Weights of a small mixture-of-experts language model, trained from scratch on English Wikipedia: vocabulary 32000, 283M tokens.
Below are experts of layer 6 (counted from 0) of a mixture-of-experts language model. Rows are named router (the router's row for the expert), up (a neuron's input weights, with its number) and show model dimensions 0-127. Each number is 128 + 32 x the weight over its row's rms, rounded and kept within 0 to 255.
Before each expert's rows: "comes after" lists some tokens at least twice as common just before its tokens as in all text. This comes from a sample of Wikipedia text that the model never trained on. Tokens count by the router's weight.

# expert 61
comes after: " of", " a", " and", " with", " in", " for"
router [103 117 152  77 148 161 119 169 174 133 142  97  69 134 109  99  84 120 111  62 123 128 156  78 163 139 137 115 136 134 137  89  93 111 147 189 165 103  94 179 117 138 108 100 134 163 108 158 136 119 133 124 105 132  74 142 108 163  97 142 111 109 138 160 127 116 141 101  73  88 122 106 191 207 200 159 122 161 159 129 150 187  63 105  58  41 100 102 118 152 111 107 123 120 105 158 120  71 104  98 112 186 129 168 170 140 184 158  91 135 153 122 120 104  97  68  86 191 139 134 110  75 105 123 135 135 100 129]
up0 [133 102  74 146  98 109 125 148  74 146 139 114 118 111 113 106 124  82 194  63 119  99 120 116 129  46 155  62 189 127  98 104 143 140 101 100  59 171 123 116 131 104 128 139 125 219 124 100 119 124  83 112 175 160 134 134  92  98 155  53 104 132 102 139  62 118  68 142 132 140 167 144 158 148 147 146 112 103 132 119 158 130 106 153 101 118 177 128 124  81 158  70 119 104  87 141  93 140 190 124 119 161 140  59 110 158 112 189  98 235 109 143 102 183  77 146 134 183 113 198  98 115  66 114  68 152  91 183]
up1 [130 166 116  94  95 130 162  60 171 119 134 127 159  96 135 152 143 109  94 173 171 142 106 145 104 191 136 131  58 112 112 154 141  98 126  88 154  94 127 146  97 153 180  81  90 119 162 111 138  99 131 139 101 144 104 118 137  95 123  92  60  87  58 120  94  95 139 100 148 103 168 129 135 169  86 103 126  86 153 154  86  94 121 114 156 139 110 158  83 163 217  85 195 128 130 109 205 110 161 122 126 177 112 141 159  97 110 163 170  84 173 156 102 145 167 178 136 156  98 149 135 123 171 117 143  99 156 115]
up2 [ 97 158 130 139  95 182 106 132 106 112 142 118 178 162 126 133 113 154 165 133 174  78 158  70  79 138 140 116 134 155 128 140 107 110  97  94 121  68 130 120 140 156 176 101 122 161 140 173  82 177 119  90 105 175 120 125  96 131 155 119 120 147 102  95 196 123 124  92 145 131 154 160 115  93 171 173 119 119 121  88 123 132 145 203 135 132  99 107  68 106 182 103 108 134 146 176 101 109 145 134  93 129 147 147  78 105 101  82  92 103 177 139 144 172 104 162  67 115 110 107  91 112 138 133  77 151  95 131]
up3 [107 137 131  84  62 155 154 108  78 157 124 115  87  50 110  88 103 118 149  98 110 135 145 124 109  91 124 182 121 105 127   6 113 140 138 100 118 105 154 137 116 115 118 189 170 164  75 162 123  81 142 112 152 139 114  86 125 136 151 165 141 126 121 169 174 175 132 132  88  75 136 131  92 123 180  94 102 167  99 135 147 141 124 126 124 153 152 144  84 129 134 136 143 134  88 134 169  53 119 157 130 125  82  83  97 136 123 126 101 142 142 160 119 143 110 104 124 139 126  57 155  65 109 123 133 174 111 113]
up4 [115 158 149 122 150 170 149 144 176 126 141 165 113 166  97 108 138  58 135 149 137  94 154 128 121  85 113 107 134  84 136 159 116  69 128 143 161  38 155 132 144 134 124  92 105 161  48 104 179 133  53 134 137 116  86 180 112 116  96 113  72  94 118  77 150 102 130 156 151 118 123 129 163 136 161 119 129  88  92 103  95 133 166 148 117 124 117 144 163 153 197  46 129 145 184 152 134  93 171 114 135 154 159 113 164  67 143 143  96 125 191  88 108 189 184 128 164 158 109 116 113 110 175 162  88 148 113  94]
up5 [159 114 177 102 109 160 153 122 112 108 134 109 138 155  97 132 106 202 141 168 146 125 137 188 100 104  97 112  75 117 127 122 182 106 158 161 141 118 205 112  75  93 108 135 144 100 127 121 142 145 173 193 174 104 119 125  91 115  67 153 112 139 139  90  96  86  91 124 139 104 142 179 133 157 130  77 115 123 194 174 114 146  99 159 138 171  93 150  13 150 124  96  96 115 150  89 109 191 175  93 164 111 124 126 129 105 125 126 100  87 117 111 143 129 143 123 150 160 119 148 103 105 132 133 135  92  82 136]
up6 [118  99  93 158 129 151 111 131 125 138 125 116 153 137 135 130 153  28 149 145  73 108 154 141 141  82 119 183  63 142 135 138 132 107  57 123 170 134 114 116 159 134 139 131 137 118 165 169 114 119 137 130 109 143 200 190 185 104  75  77 187 142 132 147 103 156 132 130  91  93  71 120 164 121 149 133  98 179 105 131 175 103  91 134  87 157 125 129  95 140  96  41 151 165 110 120  37 168  96 138 156 122 127  88 129 164 107  69  87  76 170  94 152 103 148 129  86 154 130  98 109 157 165 116 157 150 146 114]
up7 [168 147 115 121 163 122 178  94 127 193  69 130 138 157  94 103 121 106 204 178  68 149 112 170  46 126 107  85  74 110 146 130 119 147 177  96 140 149  91  99 133  97 199 109 169 162 117 104 129 103 107 100 167 133 109 124 136  91 141 113 105 148  89 119  77 115 159 144 204  99 143 155 118 162 129 127 119  97 134 117  85  55 168 157  91 120 134  89 146 159  87 102 114 152 130 109 151 150 144 186 142 171  94 158 165 120 138 151  58 112 123  88  75 216 135 152 143 147 102  70 162 137 114 128 122 137 161 181]
up8 [123 137 122 104  64 168 175 141  97 177 115 196 106  94 161 121 106  46  99 131 137 180 175 128 140  95 113 100 129 103 167 127 116 112 105 134 142 133  82 130 137  88 116 128  66 156 131 136 109 138 106 166 154  87 209  97 122 169 111  80 116 172 116 149 148 125 111 152 154 116 144 120 156 136 109 124 123 103 178 103  91 144  92 128 174 143 110 146 115  71  96 152 153 123 114 169 201 120 139 151 154 166 122 120 166 139 102 131 191 176 176 138 137 138 208 122  73 105 131  70 187  86 167 117 160  74 185 163]
up9 [105 138 120 135 115 161 151 133  97 132  83 152 184 131 154 151 147 101 186 127 179  62  92 120  13 132 156 107 140  54 192 117 135  84 141  43 154  94 122  72 136  89 148 107 122 154 116 136 173 101 126 202 147 156 161 129 172 109 115 147 127 169 105  77 160 119 108 117 114 126 160 128 173  97 182  97 117  93  88 108 121  24 114 177 147 119 134 187 128  70 165 104 140 107 122 112 156 132 164 147 119 119 128  93 123 138  64 138  92 123 150 125  47 115 139 154 140 143  30 138  91 124 165 138 122 128 148 124]
up10 [143 146 177 125 107 117 110 145  95  80 125 141 150 103 175 220 200 110 203 171 141 129 102 158 122  79 128  66 131 134 173 120 145 109 140 101  91  55 119   0 125  70 135 125  85 153 118 153 149 153 132 202 138  83 157 143 159 114 116 169 103 177 108 144 122 151 141  64 166 121 123 139 143 138 136 108  88 136  97  58 148 104 117 172 146 143 139 143 141 103 153 106 151 160 128 132 135 138 105 143  98 117 141 115  96 129  31 111  79 130 114 132 120 133 201 138  71 151  79 132 189  91 151 123  89 141 131 127]
up11 [106 152 108 135  95 131 199 131 131 102 132 167 108 108 111 148  80 145 126 120 125  93  74 100 110 178  46 108 139  44 112 130 136  81 147 119 140  99 157 131 160 118 179 136 189 126 118 115  93 136 135 118 178 126 118 109 135  81 177  71 122 121 116  63 125 159 140  87  99  88 126 152 141 133 164 115 125 143 151  99 116  96 125 129 112 123  95 151 134 113 141  82  71  99  59 153 124  58  80  93 139 128  89 126 108 162 136 143 125  88 117 188 148 108 197 171  92 157 131 166 113 156 111 115 135 142 124 145]
up12 [100  78 118 101 153 160 146 119 121 143 165 137 135 123 120 186  92 130 124 134 171 119 157 122 146 124 173 100 138  99 167 155  91 132 140 113 105  90 138 123 165 168 111  87 131 143 147 170 127 135 144 104 147 165 144 123  77 160 162  84  63 118  57  64 158 159  70 109 157 158 118 165 187 144 126 156 166 116 152  98  89 151 133 191 178 103  88 143 148 116 142  85 131 101 154 138 124  94 160 133  63 138 129 174  90  72 112 158  66  90 141 192 131 143 249 170 156 129 112 125  81  85 171  97  92  92 154 130]
up13 [148 193 142 107 142 173 169 144 129 137 100 161 154 111 137 142 144 127 186 148 128 104  79  70  89 123 155 126 120  91 164  99 146 129 211  94  91  90 105  44 108  79 188  86 100 210 113 124 161 163 129 141 196  68 161  93 165 159 112 128 106 133 127  93 138 128 147  91 172 120 118 155 128 130 117 122 128 160  48 129 132  85  85 174 152 138 105 204 121 125 125 102 196 172 131 105 162 164 144 137 104 124 158 120 133 141  80  83  78 139 141 176 110 144 132 153 123 131  62 140 135 114 210 114 125 125 119 141]
up14 [106 161 150 162 141 179 103  79 106 122 122  93 152 134 131  90 153  89 190 122 161 131 160 150 152 119 119 157 130 130  73 100 122 119 173  69 140 106 127 121 147 136 129 101 155 121 122 149 139 119 117 131  89 161 158  98  95 150 159 145 135 141 129 171 143  99 177 148 157 131 175 171 136  97  60 114 151 143 116 133 130 107 145 172  69 121 151 152  71 127 118 195 155 119  84 131 134 113 138  98 200  97 113 116 196 132 105 116 114 115 162 173 130 109  71 145 116 178 100 151 188 119 183 119 150 137 145 119]
up15 [174 152 121 108  95  92 155  86 130 112 125 126 127  90  96 125 146 163 159 217 102 114  96 105  88  83 134 144 131 133  98 164 115 142 120  61  99 112  92 105 179 131 143 102 154 151 100  45 139 125 101  63 138 120 121 106 132 175 157 124  57 123 145  96 144 114 167 132 115  96 143 162 144 189 114  94 110 103 133 136 108 199  83 134 104 111 123 113  77  80 173 127 183 156 140 149 148  99 105 150 101  80 156 122 104 148 132 132  94 135 121  56 145 124  88 164 139 193 100 154 109 102 161 134 154 174 122 107]
up16 [215 118 148 105 104 111 136 122 103 171 133 144 185 171 174 149 132 135 149 133 170  90 139 153 143 137 100 158 159 143 145  81 104 115 143  66 109 146 120 106 113  94 104 103 155 133  86 117 153 110 193 141 129 160 130 126 142  73 129 152 104 137  92 123  98 127 105  89  70 124 119 130 135 175 222  57 163 160 107 107 172 167  84  85 116 202 138 121  99 143  90 175 118 185 180 123 140 103  80  83  83  89  89  79 119 115 104 140  54 120 147 208 107 135 103 153 147 131 127 133  41 152 140 156 158 151 159 123]
up17 [ 86 102 137 145 180 106 176 167 163 165 118 123 144 122 110 178 159  69 192  94 108 138 149 112 199 120 182 165 115 118  88  71 169 110 118 148 101 146  78 116 120 142  98 188 142 115 152 119 103 134 132 109  85  92 179 122 128 147 122 150 130 135  88 151  53 104 115 104 129 107 136  75 169 122 188  74 167 155 155  92 155 114 120 127 109 128 184  93 157 119 153 126 105 157 119 104  82 189 104 125 113 137 135 137 217 105 114 138  82 120 184 217  96  91 149 119 145  58 122 147 163 132 171 116 153 110 158 121]
up18 [120 160 110 141 181 106 123 108 206  93 100 146  97  96 160 159  97  39 140 124 129 108 102 152 115 164 124 132 169  67 161 100 109 104 119 175 117 116 136 138  94 162  82 144 186  87  88 144 101 141 130 126  97  81 123 138 180  93  68 120  97  61 140  91 197 116 109 135 118 140 106 124 159 154 169 165 165  92 139 112 131 138 154 111 110 148 144 206 170 145 117 159 155 152 126 130 158 176 132 102 116 203 137 142 136 125 135 121 159 158 141 156 120 113 126 134 149 151 105 193 110  76 117 119 108 115 191 146]
up19 [156 141  97 174 138 180 155 171 135 156  95 154 120 123 141 157 106 148 117 119 103 102 121 143 154 166 174 146 122 132 117  87 149 201 173 138 144 124 155 110 119 158 181 161 168 136  87 132 127 147 187 124 133 108 119 111  93 170  93 109 112 149 113 109  84  73 161 110 106  91 113 185  78  73 196 116  79 119 106 143 156 123  72 167 103 183 144 118 113  80 167 162 135 119 134 181 137 112 110  76 135 155 151 169 112 118 137  76 111 185 131 113 144 101 109 155 149 144  97  78  49 106  78 116  96 157  77 156]
up20 [ 90 117 105 102 125 118 152 135 108 136  77 157 142 133 107 119 101 150 111  99 141  60 119 145 119 139 120 121 171  99  96 178 178 125 211 118 169 134 119  83 101 107 176 128  70 188 187 126 131  77 132 172 105 163 169 168 130 164 140 108 157 136 148 156  96 150 202 170 161 150 142 191 160 106  24 107 164 164  92 156  95 150 167 149 154 116 202  98 161  76 117 127 124 165 106 106 122 172 140  60 160 126  40 146 135 122 100 169 185 164 115 137 114 134  54 116 133  77 125 143 129 215 136  70 145 114 165 110]
up21 [138 151 121  78 140 175 183 144 153 158  80 184  83 119 181 130 105 132  94 141 126 164 133 115 140 104 174 166  94  98  99 139 180 115  96 141 152 147  66 112 103 123 133 118 169 132 137 120 107 211  81  89 208 105 145 189 110 141 117 124 105 150 130 110 125  94 152 179  91  99  52 111 191 191 127  99 136 118 166 125 102 119 126 118 107  75 107 207 127 125 120 135 112  90 139 114 152 105 116 111  74 137  97 162 218 100 118 157 134  96 144 117  98 133 147 109 138  91 119 135 125 121 138 164 110 185 119 141]
up22 [139 105 181 127 191  76 170 113 152 158 135 132 154  65 170 113 154  71 131 127 114 211 148 162 118 105 149 119 143 158 121 119 132  79 129 150 140  98  30 139 162  96 149 100  72 114 112 118 146 110 108 215 114 144  90 152 143 168 101 170 161 114 100 118 148 106 173 179 145 124 108 105 125 218 121 168 124 153 120 109 111 172 149 172 134 104 143 122 134 117  66  62 148  76 141  76 180 129  91 124 197 176 128 150 136 113 141 142 166 205 199 117 134 138  77  71 140 137 125 182 153 122 111 154  90 174 130 134]
up23 [123 163 182 140 151 108 121 115 179 171 105 180 117 191 129 125 161  35 107 160  80 161 135 113 121 159 168 110  95 137 143  90 150 105 139 118 142 152  96 156 109 110 133 166 172  90 126 164 108 130 127 113 157  73 104 136 111 112  34 190  89 157 127 103 199 204  39  87 144 158  99  95 137 171 160  80 131 127 136  98 127 110 164 107 105 117 138 149  79 112 139  93 146 122 165 114 183  61  80 101 125 228 145 142 106  64 144 176 143  97 136 144  84 109 170 116 169 131 121 102 161 162 124 122 133 175 138 164]
up24 [120 138 172 101 132 215 185 137  88 113 121 105 148  76 110 141 130 122 152 138 210 124 157  88 138 157 149 130 113 118 175 101 129 129 161  77 110 111  85  97 111 134 132  83 155 168 126 112 145 128 164 134 121 163 118 145 139 132 131 161 104 213 103  90 110 127 137 197 118 103 116 115 143 206  91 147 118 146 175 149  59  65 120 146 207 141 180 131 100 169 132 103 159 177 131 114  92 117 143 130  84 158 158 132 162  93 136 149 162  90 136 148  65 118 211 109 146 162 139 118 167 111 134 123 112  53 180 133]
up25 [ 64 189 140 143 125 151 133 162 137 134 129 120 138 139 117 110 126 156 147 129  74  75 116  76 130 157 174  89  93 122 160 107 109 101 163  72 114  77 115 108 130 181 190  83 114 166 154 140 106 170 135 122 129  93  92 173  73 130 170 145 105  96 155 129  88 137 107 116 189 167 151 129 128 152 107 131 127 125 163 169 149 101 153  92 186  78 113  82 181  73 156  58 166 101 160 141  72 156 113 134 126 139 123 130 121  76 113 131 110 143 147 162 166  83 118 132 136 132 108 189 114 130 119 111 163 125 101  73]
up26 [ 78 158 163  66 159 157  90 139 119 141  98 145 131 125 187 119 130  97  92 100 151 120  87 169 207 148 120 106 182 166 143 115  65 208 126 162 130 141  15 116 128  93 129 128 129 132 167 135 110 146 143 177 113 135 104 175  97 167 100 115 177 131  80 157  76 119 147  93 170 125 131 124 143 154 156 126 170 138 176 129 143 157 144 123  91 133  86 137 167 130 106  94 144  67  93 143  54 133  98 128 188 117 167 115 145 141 111 128  76 187 177 117 152 111 115  79 134 186 116 126 104 121  86 113 112 148  74 169]
up27 [104 154 188 132 131 132 188 171 121 142 107 147 195 130 158 203  77 136 178 132 123 144  83 135  99  96 176  95 125  77 177 130 141 118 150  53 103  74  96  76 111 111 154 133 116 130 148 155 126 128 120 143 133 103 205 119 171 103  74 166 128 104 107 129 111 123 145 101 128  90  91 148 135 127 122 101 105 137 124 145  85  73  94 161 152 160 120 135 119 110 162 143 189 171  98 119 148 127 143 147  74 146 136 106 119  99  85 105  99 109 183 151  80 150 181 156 114 128  90  90 135 160 119 115 136 165 123 129]
up28 [ 83 139 120 100 114 136 206 169 131 151 141 215 156 150  97 108 138 144 114 115 152  90 120 134  94 154  97 117 155  83 168 121 180  92 194 109 128 112 137 132  95 140  88 166 144 131 165 159  86 172 131 162 148 142 133 160 112  89  85 180  77 108  63  97 113  88  52 158 155 101 151  74 101 165 141  99 131 143  93 130  79  95 170 113 118 135 151 133 124 120 152 132 124 123 193 167 168 131 143  59 156 175 124 132 131  78 131 139 179 136  78 133  77 118 183 186 159 140 124 187 161 108 119 102  87  98 162 154]
up29 [ 68 117  92 179 133 126  97 194 136 119 149 107 125  52 121 170 121 117 157 120 138 154 182 121  56  81  85 117 130  85  84  99  69 118 171 120  87 156 114 145 172 123 142 115 212 120 134 133 115 103 120 123 163 125 120 169 176 181  84 148 100 126 125 118 119 145 118 108 131 137 224 118  90 123 214 128  77 119 174 159 125 150 157 142  76 125  88 130 161 127 111 124 116 131 137 154 139  96 142 139 166 128 135 101 169 185 146 134 140 121 123 155 117 140 108 153 138 174 145 175 103 125 140 102 121 108  81 159]
up30 [153 137 144  87 151 169 136 146 174 152  67 194 100 114 219  96  76  72  76 118 180 158  99 105 131  87  66 176  86 137 147 152 153 156 107 147 144 132  61 144 132  82 135 120  97 110 165  97  85 172  96 169 152 100 142 138 109 113 116 192 177 114  95 130 155 137 140 136 127 121 136  87 183 127 177 112 138 154 110 124  48 179 150 159 126 113  88 184  96 125 114 122 158 140 120 126 163 103 163 102  62 121 107  30 133 105 123 119 148 183 174 163 124 130 143 101  79 160 120 152 156 162 118 198 111 140 170 135]
up31 [124 170  94 150 161 168 146 115 105 164 136 165 207 121 165 147 137 121 189  87 132 100  90 151 134 132 168  91 106  57 215 115 142 128 175 103 105  81 138  16  54  32 117 105  63 170 126 107 129 177 168 191 189 105 158 165 147 132  87 149 111 158 113 151 147 137 100 122 152 157  87 136 132 156 114  98 111  90 167 101 157 112 124 201 100 118 122 145 123 104 156 124 177 135 140 136 153 172 113 127  96 145 127 142 110 118  45 102 116 107 154 158 121 125 136 122 110 125 124 137  87 153 177 150  63 154 131 112]
up32 [167 229 138 152 147 168 126 140 112 134 119 138 147 137 177 196 141 122 212 123 159  73 106 111 101 172 175  50 129 100 142 133 132  98 145  59  86  59  83  26 104 103 183 114  88 137 126 128 139 139 153 164 153 163 159 150 154 121 114 158  89 159  93 121 162 154  79  77 170 140 141 102 119 144 138  69  69 136 122 120 142  37  79 173 153 113  91 145  99 116 173 119 188 205 125 103 150 144 151 162 114 111 171  62 130 128 101 108  94 125 149 154 111 126 146 134  93 160  68  97 131 119 168 146  94 124 129  99]
up33 [ 95 134 142 107  87 174 116  87 139 109 104 135 119 114 122  97  68  98 104 105 141 115 135 166 161 127 217  91 116 133 150 100 109 129 151 131 132 139  99 128 103 117 130 166 143 162 103  83 173 180  89 139 160  68 121 131 146 145  85 127 115 111 110 123 112 134 104 114 158 188 180 100 110 216 114  97 150  86 128  95 157 137 125 126 137  50 144 118  66 109 132  88 132 112 145 134 162  96 127 101  98 159  76 208 134 143 124 160  90  77 145 125 102 110 126 137 152 167 114 148 164 104 164 118  90 111 138 117]
up34 [108  84  81 106 102 110 119 177 178 155 119  89 148  80 120 141  97 141 154 183 140  93  81  69 125 186  87  81 104 163 122 157 124 132 160 152 104  98 116  66 141 129 140 132 125 158 101 188 129 152  92 166 111 123 149 173 117 102 161 123  74 178 149 125 123 140  90 127 130  71 137 163 118  97 136 112 155  96  98  86  95 129 173 113 155 125 120 117 112 137 126 133 100 164 168 154 142 141 147 114 126 143  91 151 131 163 125 128 136 201 136 186 115 107 161  88   0 171 106 157 194 107 108 107 126 199 124 157]
up35 [103 142  65 116  98 154 134 155 125 129 140  99 162 131 136 131 173 164 125 128 159 113 155 163 147 178 157 184 107 126 159 131 112 179 128 111 106 109  95 123 126 106 144 169 181 112 117 137 101 137 125 129 165 100 122 134 166 110  21 108 135 110  67  90 193  62 141 179  75 111  58  89 112 157 115 137 140 161 199 138 128 158  93 104 161 103 164  90 156 154 161 143 131 124  74 144 167  87  79 141 178  81 140 116 125 211 122  72  98 126 145 131 152  59 169 166  84 166 103 126 104 129 119 163 140 135 141 115]
up36 [ 68  82 135 167 109 103 117  79  73  99 186  84 189 159 125 120  68  86 160 117 137 142 102 113 102 131 188 159 141 149  85 101 112 130 113  85 128 103 122 114 137 140 127 132 174 126  67 127 166  88 100 102  99 136 146 107 149  81 173 184  62 111 172 138 195 174 139  89 162 145  99 148 123 156 145 145 138 161  94 109 181 135 124 110 125 147 119  99  68 127 179 116 141 127 135 108 121 115 122 125 128 138  96  90 210 138 108 158  75 171 127 136  97 104 165 124  83  54 111 169 115  73 128 127 157 142 194  76]
up37 [188 160 137 132 142 158  90 129 125 115  98 203 130 164 113 114 124 149 136 152  99 128 112 155  92 143 194 122 135 132 164 164  89 154 188 161  88 138 140  77 106 109 141 126 136 137 130 125  89 136 189 173 162 136 133 149  95 128  78 129 119 134 128  99  53 124 107 122 136 100 148 211 104  93 143  79 174 101 109 150 138 119 156 140  86  88 118  97 175  98 106 158 114 143 129 115 147 192 188  99 125 108 116 244 171  93 143 110  92 168 153  78 106  96 110 103 104 130 126  83  71 184 130  99  46 148 107 148]
up38 [ 87 137 112 133 139 130 118 108  89 145 138 197 115 134 108 145  93 107 150 139  85 141 138 138  50 120  84 124 114  99 140 139 132 141 105 145 123 104 165 136 188 108 117 211 123  92 137 102 175 164 103 103 140 155 156 203 177 137 142 147 115 109  90 148 139 172 123 131 184 114 152 114 101 123 183 134  87 143  97  90 110 150 124 115 122 135  84 202  71 119 117  83 103 129 144 136 183 121 134 119 106 122 140 119  97  98 130 119  71 120 165 175 121 147 233 128 142 164 137 134 177 129 111  75  84 121 146  92]
up39 [ 66 122 147  57 124 160 103 114 119 121 100 113 110  88 124  99  96 180 171 104 104 138 134 171 107  81 146 145  75 147 160 141  79 183 155 148 157 135 128 124 154 152 129  68 154 215 160 142  96 213 138 133 180 154  86 151 121 167 104 117  94  96  85 188 186 121 121 188 127 119 158 169 167 147 175 152 141 118  84 150 138 140 157  88  95 111  86 173 164 119 164 110 103 181  93 139 104 108 159 112 140 118  94  95 115 138  94 142  77 101 169 153 145  96  97 154 123 176 123 103 149 120 119 123 103 135 128  93]
up40 [ 71 117 143 115 144  85 123 198 177  89 152 161 176 126 169 170 160 104 109 164 133 154 112 113 134 125 157 100 124  90 141 128 115 121 138 126 133  31 137 120 100 131 107  98 109  84 133 120 220 188 134 116 143 132 139  82 197 158 164  88 164 144 137 113 125  85 121 112 139 113 120 108 180  96 181 106  69 125  75 130 172 159 174 160  77 118 108 101 104 130 139 164  95 159 108 146 123 127 122 145 164 120 130 143 140 170 119 125 137 189 147 139  99 152 129 119  72 150 131 137  92 120 146  73 129 210 124 113]
up41 [140 112  88 153 112 143 150 135 143 100 174 128 144 147 117  93 146  42 154  93  78 115  98 111 130 129 137  13 165  82 117 136 143  66 171 143 106 159 149 117 140 127 186 131 119  84 125 132 124 109 110 173 110 105 130 184 171 140 120 129  84 117 160 117  71 105 132 150 166  84 144 116 124 121  34 103  97 174 151 144 113 151 114 151  61 125 107 121 124  34 151 157 154 117 145 164 125 135 141 125 163 162 108 159 159 101 125  92 126  92 132 143  84  90 168 157 137 147 110 142 185  94  92 106 145 159 137 114]
up42 [ 84  83 173 147 178 152 148 220 150 175  22 150  99 115  79 195 131 152 155 182 166 141 170  97 102 184 131 113 125  72 176 125 134  92 114 101 156  82 106 125  64  99 142 119  89 115 158 162 129 191 108 107 124 128 121 150 159 178  89 146 174 109 148 159 111  51 170 104 119 128 134 122 148 139 135 111 122  95  68 116 192 142 106  99 138  69 144 117 149 100 105 130  46 164 112 124  89 149 161  96  99 110 175 140 162 106 159 101 184 144 165 194 146  90  97 139 143 141 126 123 110 150  92 124 133 122 111 142]
up43 [139  92 112 161 109 136 209 123 148  99 124  99 143 125 104  84 131  80 130 135 124 123  79 126 128 150  81 100 108  93 108  83 157  90 214 142 173 131 133 117 131 137 138 147 114 117 146 167 168  93 116 143 179  47 120 132 108  72 140 167  72  85  77 136  73 115 150 104 125 116 118 160 164 153  55 123 121 154  87 158  52 143 117 147  95 221 184 112  85 115 134 102 148 110 118 166 158 104 137 150 151 201 205 180 109 137 132 132 130 129 146 113 110  88 195 162 156 179 125  61 142  75 159 136 141  70 174 130]
up44 [149 119 127 156 117 159 166 135 159 150 134 146 141 154 128 115  91  81 161 125  89  87 110 151  54 170  94 129 118 115 110 127 138 167 213 158 138 114 127 121 157 130 146 130 164 160 138 132 136 124  66 130 137 106  96 146 135 147  82 153 141 166  86  90 107 117 109 161  90 114  56 158 148 140 162 151 192 164 127  85  84 157 166 112  76 176  73 156  99  76 164 159  97 143  92 163 236 130 105 148 130 170 118 106 116 125 121 155 173  71  91  87 102 107 158 163 104 165 122  84 148 121 134 124 188 112 177 161]
up45 [ 85 162 157  88 178 107 118 149 117 142 115 152 103  86  99 160 154 124 111 129  53 142  58 167 157 159  83 106 183 133 143 142  66 147 150 121 121 130 135 118 103  65 180  82  97 151 122 126 154 132 159 133 135  84 105 147  78 161  76 104 151 112 107  94 134 112 167 114 150 134 123  88 140 150 151 135  56 102 127  76  84 101 166 103 129 136 124 101 139 148  58 102 125 123 167 162  85 118  95 134 165  92 108 101 148 101 132 102 143 178 120 102  91  79  57 138 179 152 106  96 112 151 124 107  67 149  89 176]
up46 [171 182  98 100 127 158 118  95  64 156 115 153 142 142 142  96 177  87 105 160 120 128 128 138 136 143 172 158 131  38 122 113 134  93  98 100 165 128 114 108  68  74  87 112 137 129 136  93 138 112  89 148 166  80 128 120 111  91  98 121 136 154 132 125  90 138  90  91 121  43 133 116 129 159 165 160 116 129 149 120 160 107  78 189 157 101 110 171  80 117 119 112  89 128 136 114  81 117 116  94 126 126 141  69 143 120 123 138  96 176  96 133 122 101  90 174 147  91 111 136  75  98 108 130  83 154 136 131]
up47 [152 168 141  36 148 161 164 117 131 115 142 133 121 135 125 134 100 157 126 119 148 105  68 105 144 165 140  81 132  69 123 173 151  91 181 134 124 101  77 112 100 128 125 110  80 120 126 107 175 108  66 155  84 105 139 131 128 122 163 143  80 138 156  99 165  79 110 115 122 102 121 185 110 171 106  80 151 135  78  83  84  65 133 158 125  73 127 145  90  68 135 127 188 124 150 125 158 138 173 112 126 129 141 119 164  90  85  89 125 112 129 159 161  73 116 135  67 142  88 122 111 181 135  59 124 104 147  62]
up48 [118 170 109 159  82 134 143  91 185 169 131 101 146 182 103  97  70  48 141 142 142  51  57 136 131 141 128 113 114 119 146 112 134 110 156 127 118 135 118 129 115 100  74 127 133 142 133  88 185 135  59 148 105  80 119 147 203 124 144 137  80  86  65 129 123 150 114 113 155  74  93 164 132 193 116 140 170 160 101  99 104 125 139 163  87 108 111 127 114 134 200 128 167 181 129  74 131 147  97 170 104  92 124 148 151 113 141 156  76 180  99 119  65 104 169 132 100  94 127 147 140 172 174 183 111 133 131  87]
up49 [105 177 131 143  98  91 157 123 128  56 147  90 186 108 152 161  75  92 160  73  86 145 134 103 148 111 121 135 143  69 115  83 129  66 159 168 139 193 172 111 121 126 117 107 120 134  82 151 169  89 166 119 135 152 135 132 184  83 161 148 146 102  70 153 122 132 177 141 148 115 136 124 106 222 123 153 111 190  69 122 170 106 118 138  69 133 162 140 120 127 200  98 172 105  86 137 139 106  67  93 117 125 146 141 166 171 120 154  58 175 108 159 109  96 191 125 198 149 123 161 185  87 136 148 139  92 127  62]
up50 [144 167 101 101 166  53 185  95 144 128 119 102 168 123 141 136 108 134 140 144 141 140 126 154 112 102 107 115 121 136 118  82 122 180 138 167  81  90  70 125 119  94 217 133 118  90 109 153 140 100 139  92 117  69 108 140 103 147 112 143 134 188  94 136  99 112 142 142 196 163 120 147 167  99 128 142 125 112 153  90 160 129 158 136  69 141 106 143 117  87 134  85 165 134 147  75 170 132 127 135 158 176 183 128 132 140 108 141 152 122 157 145  97 144 101 118 133 208 103 165 131 122  94 112 118 121 129 117]
up51 [124 118 176 165 171 143 183 153 185 153  97 123 124 128 137 173 155 150 168 122 115 120 143 152 125 153 106 124 147  90 109 165 105 144 158 150 112  82 124 138  90  90 148 127 111 140 103 123 216 148 170  97 129 146 102 167 102 192 118  72 190 121 130  87 164 111 128 162 116 106  71  90 161  96 117 132  71 119 129 184  74 128 128 114 151 169 138 137  74 123 182  71 126 124 138  84 156  83 156 173 121 142  99 115 209  81 144  86 163 119 176 182 114 184 101  95 204 105 124 161 114 111  96 146 163 113 123  77]
up52 [119  77 197 104 129 125 156  80 200 153 128  88 128 166 137 119 131 109 119 111 119 180 107 134 121 155 182 161 110 103 122 185 158 100 110 120 113  99 150 114  57 122 120 132 102  80 156 142 137 144 134 154 161 141 105 119 122 106 115 142  79 117 104 139 122 138 104 139 137 108  76 119 153  56 166 109  98 141  81 148  75 162 137 119 142 182 150 176 109 154 137 112 142 117 114 104 191 149 122 154 111 117 131 170 148  92 116 151 110 100  89 158  81 100 166 119 126 175 122 171 106 146 108 149 121 134 130 128]
up53 [136 116 169 128 103 149 109 173 120 113  34 124 122 108 204 131 108 109 165 186 185 192 153 148 101 122 130 109 117 127 148  61 155  70 120 158 113 144 171 105 134 147 130 175  94 129 127 100 135 182 112 100 153  48 118 129 128 165 164 168 107  76 200  81 106 124  87 101 141  61 119 116 143 131  78  83  95 164 155 114 116  68 107  89  80 128 100 172 139  83 121 123 120 135  58 119 148  81 138 150 111 151 229 103 148  45 134 152 129 115 146  93  97  66 145 141  97 165 140 109 175 132 174 105 119 121 154 134]
up54 [111 147 149 133 108 180 112 129 102 104  53 159 103 112 148 138 101  86 128 116  98 137  83  66 154 120 118 163 157 156  62 100 114 146 154 109 109 109 113 105 119 123 105 163 105 112 127 156 161  83 137  91 192 169 164 156  99 169 155 157 200 142  80 160 143 161 177 129 121 130 100 100 119 128 158  80 117 197 124 154 141 129  51 121  70 135 160 121  58 140 163 136 124 118 133 124 104 102  72 120  80 136 109 129 105  77 124 109 164 105 202 168  76  87  80 131 161 126 127 147 150 168 155  95 122 129 129  71]